config.yaml
routed_scale: 4.0
balance_loss: 0.00411
router_z_loss: 0.001
lr: 0.00682
steps: 8379
Below are experts of layer 11 (counted from 0) of a mixture-of-experts language model. Rows are named router (the router's row for the expert), down (a neuron's output weights, with its number) and show model dimensions 0-127. Each number is 128 + 32 x the weight over its row's rms, rounded and kept within 0 to 255.
After each expert's rows: "comes before" lists some tokens at least twice as common just after its tokens as in all text. This comes from a sample of Wikipedia text that the model never trained on. Tokens count by the router's weight.

# expert 21
router [ 81 159 192 124  77 116 153 161 117 105 122 117  90 151 176 159 121  60 136 155 138 121 164  76 104  87 158  98 109 122 130 167  97 131 106 122 205  94 117 150 136 122 128 130 141  45 152 110 135 107 102 142  95 173 138  97 187 150 113 100 133  89 111 168 136  82  58  91 146 118 144  90 142 119 156 141 142 152 224 124  98 139  89 146 129 158 116 172 138 144 213 162 152 156 168 152  98 155 114  86 137 153  97 125 114 148 113 172 113  88 195 128 103 148  55 157 137 104 141 144 102 195  92  54 136 112 155  73]
down0 [133 136  53 100 107 175 138 101 125 145  32 155 106 121  99 123 120 118 122 153 153 137 107 148 152 106  88  83 132 101 154 115 114  73 119  91 126 106  96 109  59 132  95 138 118 125 204  99 166 146 128 143 141 121 179 130 123 145 171 130 122 159  83  62 132 105 110 134 229  90 109 126  86 116 136 124 173  99 116 108 142 150 158 133 172  99 108 102 110 103  95  51 111 128 167 134  77 148 158 121  84  95  72 146 135 114 115 146 134 117 157 186  95 174 115  84  91 100 106 163 155 181 105 168 125  75 150 102]
down1 [136 176  95 162 147  76 118 115 155  92  89 155 145 168 107 148 149 168  95 166 104 139 142 133 131  85 145 159  60 166 126 133 161 111  92 127  85 141 164  72 122 141 119 113 136 101 120 170  75 117 125 106 155 186 108 119 130 101 157 118 147 120  88 107 137  85 105 114 170 113 143 145 146 114  62 182 123 145 126 131 116 101 111 111  60 131 166  68 167 130 153  87 159 123 152 111 112 136 137 161 153 156 135 143  89  93  90 140 142  89 145 123 111  75 141 168 125 107 127 212 124 101 140 110 129 102 160 122]
down2 [144  51 185 129 105 176  98 165 143 163  89 104 157  66 147 133 104 154  98  96 119 118  87 155 147 105 115  72 154 129 124 111 140 140 128 119 148 160 152 197 129  85 121 134 143 108 139 148 147 167 132 170  79 167 147 118  94  94 131 143  97 121 182 135 134 199  61 101 181 130 125 116 168 151 123 118 144 129 187 165 130 129 158 138 135  99  90 140 163  96  68 129 120 183 102 154  99 104 176 111 107 136 115  96 102 137 160 133 127 131  91 146 134 121 211 106 152  89 164 144 117 155 166  87 141 150 117 133]
down3 [ 94 120 220 177 171  85 153 119 167 100 146 165  89 109 140 126 146 191  92 189 174 182 105 136 119 144  99 131 149 109 151 122 173 118 139  91 144 141 166 145 118  81 142  93 136 170 123 155  80 110  78  89 106 112 130  80 138 211 158 148 119  75  87  89 181  88 128 173 151 117 159 163 136 117 113 133 125 174  57 133 160  99 147  85 133 177 111 184 136 123  95 137 123 144 112 121  71 186 124 134 136 175  90 153 137 134 164 112 123 110 125 156 135  97  76 127  92 171  97 143 136  95 145 178  94 113 164  84]
down4 [165  90 106 124  96 100 166 144 132  95 151 175 174 122 113 131 111 186 107 134 129 136  92 153 106 114 111 100 183  84 137 143  85 114  86 131 123 128 140 134 119 151 153 176 107 150 138  90 158 117 118 191 120 108 104  91 131 123 111 174 119  70 138  44  95 178 123 165 208 137 151 116 112 113 112 119 132 112  81  88 138 129 137  69  75 109 108 129  76 131 128 124 139  84 121 129  91 138  89  94 178  69 174 165 123 171  93  83  99  70 129 119 147 126 117 144 179 116 106 143 131 116 170 141 139 161  98 155]
comes before: " the", " a", " be", " an", " it", " his"

# expert 8
router [ 94 169 155 197 119 114 140 172 138 147 123 204  91 130  85 125  82  76 175 186 154 111  88 121  68  90 120 136 141  75 114 144 102 125 134 157 153  68 128 203 122 144 152 158 124  61 102 111 180 112 133 143 111 125 126 136 173 195 123 138 178 126  96 176 163 106  64 117 111 128 129 132 186 156 112 117 171 119 138 131 173 157 130 143 173 128 202 123 142 137 137 141 110 115 121 153 127 149 156 121 137 133 136 167  53 134 143 119 126 127 173 137 113 166 107 141 157 172 110 125  79 183 124 116 165  83 187  81]
down0 [ 81 164 155 100 107 134 130 154  67  90 119 182 167  77 126 133 146 151 192 135 123 122 144 128 167 117 163 149 153 123  83 162 147 150 168  89 154 112 126 117 109 166 179 119 129  75 147 137 174 142  53 142 150 116 166 168 123 133 125  64 121  38 120 153 133 149 156 158 149 129 103 183 145 138 164  69 176 176 124 135 139 103 138 155 149 141 107 106  96 164 111 175 150 150 145 150 125 179 113 147 116 145 140 133 184 104 150  90 107 126  89 134 127 152 150 172  89 169 165 119 161 100 195 139 111  75 137 178]
down1 [132 123 200 109  73 150  86 110 119 161 110 145 169 140 120 110  70 118 144 110  82 137  68  66 102  90 116  76 117 172 101 127  87 172 141 132 133 121 156 121  73 151  91 133 149 137 132 132 101  76  94  91 113 109  91 141 104 127 144 147  95  80 151 131 172 177 137 123  38 125 148 103 120 103 133  86 112 169 169 105  90 102  60  91  99 113  62 157 142 103 103 111 109 112 119 102 125 113 157  96 128 104 156  75 164 146 155 122 122 107 103 132 125 134 124  85 189 145 122 117 108 109  96  90  74 147 138 144]
down2 [114 138 204 118  83  74 106 141 180 139 135 166 149 183 199 186 127 141 162 127 127 141 119 157 172 128 119 112 161 161 151 168 117 128 151  96 198 130  81 124 198 172 153 128 172 175 148 147 184  50 134 106 134 189 109 169  90 143 139 169 139 118 171 142 144  98  70 101 179  80 137 102 145  69 113 125 124  92 149 162 141 194 158 115 157 173  79 132 125 175 141 173 141 163 104  88 132  99 102 162  83  67  80 118 120 143 116 160 142 100 100 153 189 119 148 127 150 154 136 142 103 115 146 130 150 130  79  88]
down3 [ 90 103 135 157 120 106 133 154 142 157 124 179 113 137 123 215 154 128 158 146 143 138  86 126  53 150 107 176  86 120 105 126  34 123 143 139 160 113 148 121 171 198 132 101 133  65 110 118 131 135  90 134 159 123 160 136 171 113  98 108 161 123 126  63 155  99 121 169 120  69 144 112 159 143  88 132 126 118 158 147 165 126 109 117 118 107 138  94 109 121  84 134  97 130 177 101 159  90  69 141 104 178 123 120 181 163 144 157 158  92 131 150 174 170 135 112 104 117 167 143 156 146 135 131 188 120 143 194]
down4 [150 157 137 124  76  79 130 130 145 193  93 150 137 128  96 121 131 128 129 178 122 134 134 176 154  68 150 167 107 140 152 115 170 111 161 132 159 106 149 139 122 141 161 184 105  86 182 155 200 141 169 189 135 118  98 116  84 102  95  80 131 157 113  17  85  94 134 112 171 149 114 144 102 127 139  88 133  75 129 148 150  83 168 128  92 109 113 113  80 177 116 119 149 138  95  76 132 144 130 121 191 127 105  63 124 201 121 138 123 142 101 109 131 134 186 174 140 176 132 114 139 107 108 126 186 175 115 121]
comes before: " ", " was", "|", " is", " had", " are"

# expert 26
router [ 73 136 159 155 137 144 106 106 105 215 113 137  86 136 168  90 109 109 111 167 140 106  90 119  90 111 134 172 153 151  96  87 115 126  89 147 113 119 180 146 129 138  91 137 114 135  91  91 147 112 148 107 129 121 110  75 130 188  81 137 128  94 176 109 158 107 122 165 105 128 179  56 190 169 127 129 198 185 118 120 129 136  90 141  98 197 191  68 174 115 160 180 125 169 145 166  88 165 184  89 176 121 179 134  85 165  80  91 111 143 149 143 148 154 124 143  70 130 127 152 169 129 120 108 111  61 158  62]
down0 [143 134 118 141 123 130 107 152 187 149 162  94  48 150 131 190 136 108 144 126 154 140 155 182  99 142 109 120 164 169 130 165 164 139 120  82 110 156 118 166  94  68  75 153 185 137  87 122 145 105 154 141 117 140 102  96 129 165 135 150 109 145  67 118  93 116 155 118 149 121 110 118 148 186  95  95  71 151 118 187  97 103 121 158  86 151 138  71 109 183  66 148  98 121 147 136 118 170 132 154 116 142 141 122 167 144 120 139 133 136 115  63 123 137 103 207 119  93 124  94 140 160 134 116 122 166 110  86]
down1 [162 109 146  97 116 191  57 100 117 111 149 129 165  73 144 152 132 123 169 134 144 165  92  91 126 125 124 127 130 144 169 187  67 139 118 106  38 107 150 155 149  74 101 139 114 105 158 118 151 156 111 147 190  99 142 129 151 116 151 164 170 182 142 186 161 117 126 189 118 113 105 112 161 103 162 180 158  97 162 180 134 135 127 199 112 149 131 150 180 161 116 104 136 104 146 144 106 159 148 134 106 123  96  93 124 161 140 159 140 203 103  90 102 119 116  73 115 204 117 111 115 117 189 147 160  38 149 131]
down2 [197 136 164 163 145 129 138 138  56 190 116 144 153  97 182  73 155 142 186 156  98 109 135 142 139 143 198 136  97 161 134 152 158 107 119  98 184  74 130  84 122 172 142 120  62 146 109 132  73  95 121  88 137 138 123 126 142 106 134 132 133 143 130 128 139 170 122 132 107 120 148 169  92  62 154 145 113 163 143 143 133  89 116 117 117 163 105 174 159 105 110  74  99 121 101 136 109  83  72 136 106 195 117 128  71 143 101  55  64 129 115 110  88 110 131 124  32 137 152  97  80 102 165  61 123 158 172 143]
down3 [174 118 107 104 131 158 144 181 129 110 124  79 163 101 180 141 115 140 133  46 111  91 158  92 140  81 176 137 153 124 112 177 110 117 118 101 129 139 139 125 166 115 195 124 142 165 116 147  79 151 108 149 147 168 214  95 154 131  96 207 172 126 183 156 104 140 152 156 115 140 159 163 106  97 168 104 167 128 158 157 119 132 117 111 158 129 162 161 152 146 134 112 155 157 122 116 124 118 132 124 115 157 159  97 169 188 146 100 192 126 210 142 151 145 110 148 176 132  94  73 166 127 215  58 161 152 101  98]
down4 [118 126 133 129 149 122 139 151 165 185 137 203 143 143  77 164 199 134  98 143 123  34 109  82 122 157 123 125 128 157 157 136 124 124 108 153 166 144 139 169 112 113 155 124 121  49  94  95 175 114 101 120 148  83 101 185 176  86 173 124 129 141 154 115  75  96  66 195  88 111 132 101 183 128 138 167 112 110 139 120 171 106 167 121 126 138 140 153 103 162 101 125 135 158 139 139 129 123 198 141 179  77  97  65 124 114 142 124 161 165  87 109 158 138 181 112 179 112  83 157 136 126 192  91 118 132  31 119]
comes before: " of", ",", " and", "'", " in", "ed"

# expert 1
router [ 51 152 121 156 149 135 121 173  97 128 131 148 116 140  96 125  95 103 142 187 124  81 115 119 107 146 181 116 136 122  88 165  79 118 106  91 138 106  79 208 148 173 104 130 128 130  87  92 153  91 141 140 124 122 127 130 146 153 143 141 135 125 104 178 164 123 111  60 125 138 133  99 140 157 131  87 160 154 121 113  91 186 141 152 149 125 163 107 158 163 138 156 138 119 162 100 126 164 118 149 127 144 129 184 126 115 140 171  97 144 150 117 121 115 145 155 137 209 155 148 101 186 106 148 120 111 136  87]
down0 [149 138 125 141 164 104 155 115 159 158  86 111 151  89 132 129 196  81 130  82 171 152 163 156 174 122 170 104  75 152 173 159  93 107 135 114 137 153 138  65  97 143 150 158 158 139 189 133 128 168 130 134 126  99 146 114  97 154  83 113 159 124 100 155 109  94 146 145  92 171 203  93  44 123 119 128  72  82 181 164 123  91 207 152 124  99 141 105 107 137 119  85 126 143 107 145 119 151 146 133 105 121 100 103 156  93 152 122 104 175 104 117 113 154 117 106  98 102 137 170 149 164 117 144 117 154 130 102]
down1 [107 122 117  89 162 171 191 139 113 152 119 124 118  72 173 122 128 175 182 146 123 179 115 152 115  91  81 129 106 125  57 106  97 105 119 122 154 149 126  66 112  93 128 156  60 112 110 102 104  98 150  74 118 113 118 104 139 124 169 191 113 107 133 123  86  82 176 188 128 133 147  61 134 128 194 154 194  90 133 134  86 203 206 191  84 130 114 173 189 179 131 107 146 139 139 124  96  76 144 139 117  50  56 120 176 101 156  92 128 123  98 109 114 145  99  96 146  86  54 135 158 157 119 185  71 131 115 129]
down2 [118 139 179  76  95 150 183 129 114 129 149 113 142 143  63  96 126 175 106 208 113 126  59 117  61 147 113  58 104  96  73  62 120 129 107  99 100 122  84  92 157 161  85 128 108 140 125 108 151 138 123 169  99 105 183 105 147 117 141 175  99 135 151 126  94  60 161 114 134 161 103 177 138 110 160 103 159 148  81  70 188 130 123  84 115 119 124 139 160 149 143  72 111 139 139 148 136  93  66 107  77 133 123 140 130 116 108 147 118 115 158 122 164 107  91  99 121  87 165 174 100 171  75 155 167  55 134  64]
down3 [155  96 157 110 149 158  97 154 129 166  93 146 128 139  98 148  90 165 143 122 107 214 218  72 130 112 170 197 173 158 106 107 159 117 125  86  62 127 130  79 134 161 115 131 175 109  80 154  87  95 110 131  62 157 115  97 117 112  82 157 111 133 174 142 192 179 166 117 187 156 109 161 167  91 118 119  97 115 145 113 125  83 155 142  60 137 127  78 106 127  75 143 118 118 124  78 111 126 123 123  83 100  72 126  90  44 165 148 111  78 160 137  94 118 126  90 100 140 106 154 112 127 118 148 117 175 169 210]
down4 [128 131 133 136 137 156 186 110  94 137  86 157 136 158 135  59 120  84 154 159 114 162 111 154 139 106 127 103 146 196 158 139 115 145 151 111 165 188  91 129 128 143 119 122 121 195  77 122 132  94 133 148 119 140 105 152 143  84 151 207  98 104 134 145 122 104 114 185 139 158  97  12  96 158 113 135  88 202 128 114 126 123 200 140 122 123 146 131 148 167 169 102 166 171  80 190 140 119 157 103 131 153 173  90  67  59 125 141 123 145 104 109 120 121 100 122 125 111  52 127 121 152 140  76 112 161 148  71]
comes before: "\n", "==", "===", "|", " ==", "===="

# expert 0
router [119 142 146 173 146 114 158 117 141 123 111 124 119 132 100 110 110 135 124 144 127  79 107  85 124  63 166 168 149 107  68 127  99  97  87 151 164 146 130  97 167 122 152 189 188  75 101 185 189 103  83 106 104 124 120 103 167 163 105 158 146 106 109 123 133 139 138  95 130 171 166 121 140 151 121 129 133  95 117  76 148 131 126 184  96 139  75 177 126 138 131 131 128 112 140 135 113 153 159 118  94 151 128 157 124  57 134 111 159  94  91 144  73 152 156 142 101 111  66  73  97 149  88 110  98 148 151 144]
down0 [ 83  91  79 124 133 187 101 129 175 111 144 164 119  93 129  62 151 146 172 114 114 163 126  91 160 148 148 178  96 119 116  72 140 148 147 114  88 156  57 147 126 161  84 166 117 143 126 148 147  87 100 116 145 116 173 144  97  62 127 123 131 137  50 104 160 161 148 153 135  91 116 117 183 137  83 156 148 147 111  88 117  94 104 152 140 108 145 143 146  48  72 100  81 157 110  75 113 102  83  83 115  82 118  86  68 108  67 120 122 138 146 137  69 112  86 106 136 160 152 128 149  79 139  78 123 158 179 122]
down1 [128 102 212 161 107  91 148 196 156 129 148 143 118  93  96 110 185 125  99 143 116 110  73 133 209 132  90  91 153  67 162 130 153  92 118 229  68 194 143 141 104  94 134  94  89 146 166  93 169 136 108  89 102  78 113 147 141 178 111 159 148  90 161 106 110 115 151 150  88 130 151  84 156  92 127 146 139  72 181 124 165 202 136 114 161  74 146 124 126  98 129 168  91  76 101  95 145 123 135 151 130  91 151 107  81 143  79 173 113  90 100 157 142 141 184 116  97  94 111 154 126 180 171 132 118 129 150 104]
down2 [142 105  97 111 139 124 126 164 155  70 110 143 117 134 125  95 104  76 131 162  62 123 148  91 165 153 142 143 158 121 130 185 142 140 101 160 102  97 204 140 138 146 157 112 120 160 185 176 140 142 157 129 183 139 139 176 146  78 115 184 160 125  96 110 108 142 112 163 138 119 171  90 114  76 159 146 142  81 101 132 148 146 128  94 110 127 130 115 116 108  57 165  93 152 137  68 166 144 182 183 126 173 148 177 107 160 135 119  77 118  82  83 113  87  99 110 124 152 154  90 137  66 149 122 146 152 122 142]
down3 [123 125 170 128  85 133 155 162 150  83 165 138  90  78 171 166  92 158 128 155 140 124 209 116 144  74 113 133  60 105  80 148 127 144 117 124 125 136 133 136  82 117 120 130 152 139 192 118 169 206 107 121 153  66 107 115 153 142 117 140 153  87  71 108 125 130 130 193 114 153 159 119 128 113 121 138 135 128  66  52 123  78 112  83 103 102 121 122 149 129 174  59 155 100 113 130 145 152  79 113 123 156  94  79 152 154  73 112 145 163 131 119 130 106 142 155 134 102 146 172 128 115 138 114  65 139 139 150]
down4 [144 145  95 117 111  73 248 114 102 133 167 146 158 143 120 128 150  91 120  93 105 132 120 163 132 154 234 145 120 128 190  83 140 155  86 153 126 171 130 103 128  93 205 125 126 115 127  97 123 130 123 157  97 145  61  85 107  76 169 147 170  71 113  89 170 138 117 111 169 159  76 134  64 118 165 161  75 176 180 134 148 181  94  61 157 139 129 116 167 128 123 140 151 131 122 101 147 182 159 131 119 106 161 148 159 168 125 109 160  93  89 156 101 127 162  95 134  79 165 156 164  76  75 135 159 165 121 145]
comes before: ")", " (", "°", "′", "5", "3"

# expert 27
router [ 99 179 147 197 104 107 138 180 126 144 118 214  95 119  85 125  69  74 182 194 144 124  89 125  77  95 116 119 139  80 113 151  99 128 140 148 144  77 135 203 141 138 154 147 105  59  99 106 180 104 130 144 108 129 116 143 172 198 127 139 170 110 103 159 171 109  61 116  95 142 135 126 189 165 109 116 172 124 140 112 149 164 113 149 167 127 196 114 146 135 131 140 106 126 142 160 116 160 151 139 128 148 143 160  63 135 129 106 123 132 165 130 116 158 121 130 160 167 109 123  93 175 121 107 172  98 178  85]
down0 [119 160 105 109 117 152 113 154 154 117 147 141 142 117 143 127 150 140 169 167 142 155 133 129 126 119 121 117 139 167 150 200 129  97 202 171 104 132 141 136 148  98 127 123 199  75 109  97 169 181 100  67 113 142 138 149 115 120  96 123 104 161 108 139 178 154 142 153 135 176 134 101 156 169 184 195  96 119 154 109 153 114 133 125 178 136 140 141 138 168 106  88 129 124 105 108 130 131 116 129 128 193 126 185 174 133  95 140  93  67 106 180 122 135 115 111 184 132 108 109  63 178 145 148  68  61 122 149]
down1 [147 118  63 124 141 124  90 108  83 138 193 116 134 149 157 142 142  78 152 125 155 110 112 100 128 120 112 154  60 132 106 145 111 114  80  64 136 107 163 168  98 119 148  96 156 157  78 140 126  80 143 110 237 126 173 121 160 120 145 109 111 161  96 140 130 138  90 105 167  90  88  95 167  88  84  84 166 156 139 105  90 116 149  49 162 154 145  94 161 175 121 131 140 118 158 123  98  65  60 105 169 140  95 118 103 153 118  54 116 110 172 102  84 130 168 135  94 156 175 109 114 147 120 125  97  59 103 149]
down2 [122 112  76 172 193 182 150 155 148 115 148 165 174 138 117 110 157  77 151 129 185 136 121 117 131 167 175 172 200 176 150 164 135 202 129 100  98  63  65 124  98  96 174 118 150 157 127 181 121 125 162 134 120 153 121 138 154 114 114 121 146  88 107  92 127 111  83 160 110 153 160 185 109 103 121  97 103 140 152 154 157 156 163 105 151 166 173 105 149 101 136  84 110  88 158 105 140 134 133  44 155 153 124 110 167 114  98 155  74  81 136  86 101 183 141  72 125  98 101 127 190 144 148 129 151 148 157  99]
down3 [113 162 121  88 100 193 127  80 151 136  86  29 128 189 134 134 130 145 127  87 118 101  93  68 164 107 111  87 143 167 144 193 122 129  90 115 139 173 165 138 130 132 144 138 159  77 101 141 159 143 117 128  58 114 102 153 145 125 143 131  81 161 126 145 121  83 103 103 213 105  83  90 107 120 130  83 128 112  83 152  69 129 110 118  75 182 148 201 108 114 149 113 146 158 124  22 192 185 128 156  86 130 111  91 108  86 162 121 106 108 104 150 119 168  94  92 167 135 122 148 127 127 171 143 144 101 168  86]
down4 [ 94 131 110 110 165 135 138  85 104 145  78 139 120 172 162 156  98 162 155  29 168 149 140 148 135 168 148 128  88 152 122 157 159  88  96 185  80 154 207 101 142 135 156 160 108 113 114 133 123 180 148 167  87 116  96  59 132 133 156 144  97  86 105 171 115  78  83 151 131 114  78 106 100 122 161 144 164 139 112 158 165 168 181 135 119 114 114 162 170  90 131 174 102  94  99 113  67 132 144 114 127 147 144  87  83 199 124 146  64 148 111  76 110 129  93 162 130  47 100  99 180 114 127  88 151 132  74 170]
comes before: " to", " by", " in", " as", " for", " that"

# expert 14
router [126 172 173 161 131 169 122 128 156 134 113 105  96 105 166 110 132  81 162 136 137 159  76 108  77  89 200 145 144 131 115 104  97 119  75 138 152  92 162 134 135 118 112 134 126  70 101  94 186 111 118 135 160 140 104  55 140 193  43 147 103  70 166 130 142 105 120 139 121 108 184  75 153 153 154 127 153 168 101 124 150 143 108 185 142 143 123 169 149  91 200 163 112  82 119 141  80 145 177 112 128 136 147 141 126 132  87  97 155 111 150 160 120 154  93 186  92 166 116 137  86 126  90 112  74 133 164 126]
down0 [ 77 114 144  94  98 165 157 129 106 151 119 105  85 131 131 112 149 157 133  88  48 192 135 126 107 101 124  96 181  80 136 140 138 190 144 145 162 106 122 106 138 107 124 145 122 177 132  96  73 164 131 136 128 107 107 142 153 100 105 112 133 165 161 134 112 167 165 109 160 157 183  93  78 149  66 141 111  87 109 141 156 102 128 127  90 147 148  71 129 126  84  31 102 115 125 117  92 169 162  87 156 203 144 144 137 106  49 143 181 111 158  92 140 105  93 128 120 109 161 144 109 100 134 101 137 149 125  96]
down1 [105 110 106 107 151 116 145 142 143 117 173 199 100 156 120  51  88 196 182 145 120 140 139 171  94 182 119 164  86 117 107  72 145 103 178 154  99 161  94 201 127 165 154 136 120  91 100 147 131 110 130 138 137 110 159 129 152 130 103  98 176 143  96 130 140 134 157 132 116 180 166 146 156 123 111  98 132 127 148 102 119  98 115 144 133 141 125 165 179 148 125 223 100 183 158 189 107 176  81 101 150 111 133  71 152 141 165 132 197 144 140 151 116 138 117  80 113 156  63 160 130  82 168 136 168 168  97 139]
down2 [152 109 113 131 167 105 210 138 179 225 123  81 137 140 171  67 183 158 134 169  23 227 180 117 172 139 175 155 107 107 192 154 113 164 137  95 183 182 126 148 118 173  98 109 144 143 100 178 109 100  71 166 111  83  88 121  93 128 135 132 142 136 111 108 162 144  92 164 150  67  98 149 125 163  90  90 136 149  98 117  56 147 131 141  91 110 128  89 155  95 153 136 170 137 149 138 141 154 114 135 156 140 181 153 104 123 181 117 145 122 118 174 138 127 178 142 158 126 146 132 117 154 167 120 121 149 125 127]
down3 [193 111 156  76 136 141 114 141  80  85 108 166 119 108  80  82 145 145 140 174  80  94 120  97 177 132 120 129 170  94 101 120 171 155 142 108 152  95  92 191 154  98 128  96 117 104 145 139  94  66 128 154 140 113 187 139 159 156 130 120 176 144 147 137 124 100 122  96 113 107 107 127  85 110 104  68 117  84 129 206 104 134  94 166  86 142  94 148  89  86  83 107  76 117  96  74  99 158  89 136 157 168  82 158  65  97 112 168 127 103  98 147 112 101 134 138  52  78  56 112  95  32 108 115 117 143 143 119]
down4 [171 117 121  94 107 144 159 191 131 167  79  85 153 100 156 126 176 141 119 153 136 163  79 101 103  91 168 149 134 106 151 156 114 140 194 128  77  88  69 158 119 143  47 123 111 126  46 183  58 121  97 137 113 147 164  95 142  63 140 179 121 101  55 114  91  95 136 138 138 145 114 139 164  88 122 128 115 145 103 105 114 111 125 152 153 121 136 107 139 136 134 103 144 114 118 121  82 155 128 116 113 139 114 113 108 109 169  69 108 112  81  98 145 112 136  76 116 128  53  84  74 156 184 115  89 134 113 105]
comes before: " of", ".", ",", " in", " and", " to"

# expert 25
router [ 64 128 130 149 122 137 111 112 142 169 122 184 124 133 151 183 159  25 132 121 139 124  91  80 145 122 166 143 148  94  78 130 104 118  90  75 134  73 160 135 166 145 129 144 129 113 120  80 160 111 157 184 157 161 118 151 142 151 143  53  92  90  80 146 129  98 108 112 116 165 155 101 111 188  69 153 177 117 132 100 144 141 152 112 152 161 142  98 184 114 157 110 205 107 132  82 106 130 138  44 131 109  79 167 124 159 131 119  99 146 144 136 165 128 119 181  88 188 149 137 129 125  86  57 145 145 125 153]
down0 [149 153 141 129  61  31 116 157 111 166 178  95 218 161 145  76 144 112  68 105 104  94  86 112 137 168  99  87 178 114 126 128  98  70 124  95  73 143 132 128 127 155 154 100 134 207  65  58 128 167 148 116  84 115 134 110 155 100 121 108  74  76 198 136 104 108  71 117 107 126 131 139 147 152 109 117 121 156 115 109  80 147 119 119 142 190 131  96 155 146 158 117 174 160 142 129 160 149 147 113 140  61 140 128 133 167 131 118 124 141 122 141 150 150 138 114 204 124 146  86 108 109  89  84 119 156 119  77]
down1 [177 122 126  75 112 124 149  83  85 151 112 111  91 144 127 101 158 120 116 128 123  76 141 187 145 157 116  93 112  81 123 106 118 128  81 138 147 136 111  80 124 190  74 155 106 107  98 160 164 149 155  88 166 152 143 121  57 168 138 218 128 163 105 137 182 118 115  78 210  69 149 156 151  98 119  91 119 159 137  96 148 152 102 115  88 139 172 156 171  70 104  35  75 146 108 106 116 158 147 155 134  98 111 115 144 127 115 134 165 118 183 149 140 105 112 195  67 165 157 124 105 105 178 164  88 129 145 134]
down2 [ 70  84 201 112  77 100 121 139  69 134  75 173 164 110  91 113 100 162  84  91 156 179 148 157 116 122 118 124  43 112  90 135 118 116  72 141  88 125 117 128 131 146 123 113  70 134 138 135 109 115 123 135 129  70  85 125  84 113 128 137 123 134 138 157 149 135 175 162 142  50 161 111  92 113  83 174 109 103 129 127 140 125 131 127 111  99  68 183 161 166 158 144 138 149 165 108 134 139  65 108  96  98 134 158   0 176 119  99 110 158  88 113 147  98  83  59 110 150  77 162 111 133 121 108 148  58 142 161]
down3 [134 184 184 159 139 123 212 130 148 144  86 118 120 120 112 189  48 161 160  82 140 153  91 145 142 108 139 149 159 191 179 103  90  87 159  87 124 132 107  96 112  92 156 108 160 138 102 135 127 157 114  81 148 142  84 101 200  78  96 146 139 120 121  45 171 150  54  94 135 141  90 138 151 140 190 178 108  93 123 127 165  86 177 120  91 128 115 116 169  89  89 124 140 169  68  87 119  77 174 133  98 100 130 105 119 156 177 125 120 103  70 111 174 116 150 140 119 100 164  82 113 145 111 197 172 126 104 113]
down4 [199 125  94 187 142 117 173 106 111 106 145  79 129  78 139 115  80 146 170 162 101 123  86 151  97 101  86 108  77  69 160 119 112  84 128  77  97 109 172  88 210 129 117 134 157 119 149 153 146 163 188 117 113 112 141 174 146 159 137 130 104 199  70 123 144 135  66  74 109 194 106  93 121 128 139 128 126 111  96  95 123 108  99 125 117 107 158  92 114 113  77 111 129 121  46  64 113 116 105 141  72 144 156 122 129 141 138 130 163 127 128 134 139 138 175 112 112 131 153 124 154 127 116 135  94 142 134 108]
comes before: "\n", "-", "|", "==", "The", " The"

# expert 6
router [120 117 165 181 106 152 122 114  97 114 127 140 102 101 155  95  68 122 107 179 192  97 136 121 143 127 117 165 118 111  71 145 114 161 147 164 188 114 122 200 122 133 141 151 114 121 125 140 186 100 113 134  90 131  67  83 143 194 134 122 179  84  92 133 189  69  99 121 122 136 138 112 163 144 152  70 118 127 145 110 127 139 135 184 161 134 120 111 152  82 133 135 104  63 184 136 105 154 168 150 127 182 145 200  85 108 141 120 105 145 133 135 143 129 104 116 158 179 112 109  84 139   7 140 169 126 143  76]
down0 [176 134  61 108 185  84 110  79 161 105 209 121 105  89  91 121 176 104 139 130 156 175 127  91  79 152 152 105 155 143 122 156 121 149  92 145 122 117 128 105  95 176 159  81 146 155 129 105 167 170  80 107  77 141  81  55 120 158 143  84  64 154 126  80  97 101 120 103 122 101 185 123 175 195  89 192 162 124 120 147 128 130 128 136 138 103 136 105  99 126 137 144 151 124 131 171 145 103  79 147 154 136 163 121 155  99 117 150 115 170 104 135 124 107 118  83 158 116 153 121 109  79  82 111 140 138 159 147]
down1 [144 136 122  95 169 138 140 168 173 115 124 154 118 144 130 190 146 186 114  83 152 119  83 123 170 151 130 143 124 100 113 169 155 120 105 121 123 141 178  66 110 138 100 105 114 139 132 146 133 163 152 132 154 164 141 144 150 179 154 138 177 128 142 183 118 128 177 158  88  88  41 131 131 159 117 157  65 159  69  73 109 108 132 114 146 141 134 131 103 106 127 132  83  85 124 153  97 173 162 111  60 149 126 135  89  77 100 117 112 135 142 172  73 119 151 186  85 119  94 199 143 136  91 158 110 197  55  82]
down2 [168 132 160 122 140 192 116  88 154 118 135 160 114 187 180 106 111 101 132 107 143 129 139  92 148 108 122 124 120 128 120 126 100 156 167 124  96  58 132 118  78 123  93 117  33 160  78 203 148  77 122 128 172  77 129 116 123 127 153 144 146 116 170 134 144 136 176 127 117 139 106  96 137 116 110 111  75 155 183 152 140  92 148 134 107  68 104 102 147  48 137 115 115 191 194 129 118  99  87 129 122 100 166 121 101 166 128 144  98 140 125 197  85 137 140 111  78 171 123 124 183  91 137 123 118 163 157 152]
down3 [ 94 133 132 139 207 170 170 162 176 118  10 174 142 134 177 114 172  89  99 105 116 150 147 105 169  65 104  97  96  44 152  95 115 126 146 129 161 164 107 152 166 106 164 190 169 154 107 119  76 109 126  88 125 144  84 161  97 119  76 119 129 117 168 124 100 164  87 147 159 120 108 122 172 100 149 130 129  99 161 127  83 122  83 111 129  94 141 140 127 136 121 185 127  91 132 197 146 120 124 166  68 113 119 135  95 156 194 149  65 104 150 117 164 184 164 117 147 147 117 129 196 149 141 136 134  98 155 134]
down4 [167 125 103 185 175 158 143 129  66 113  86 192 119 132 145 101 178 137  92  81  92 171 153 124 166 102 127 129 163 137  97  91  66  87 134 171 154  62 113 178 157 117 141 176 162 159 124 149 150 109 162 224 151  85 124  77 136  91 196 111 135 160 130 215 147  98 144 104  97 171 144 126 105 148 114  89 100 131 140 151  85  99 144 110 113 104 126 151 121 118 142  61 184  82 139 125 123 111 128  95 113 166  75  78 125 146 104 101 156 112 149 171 160  95  81 139 138 157 183 137  45 146 153 101 164 131  97 114]
comes before: " |", ")", "–", ";", ".", "%"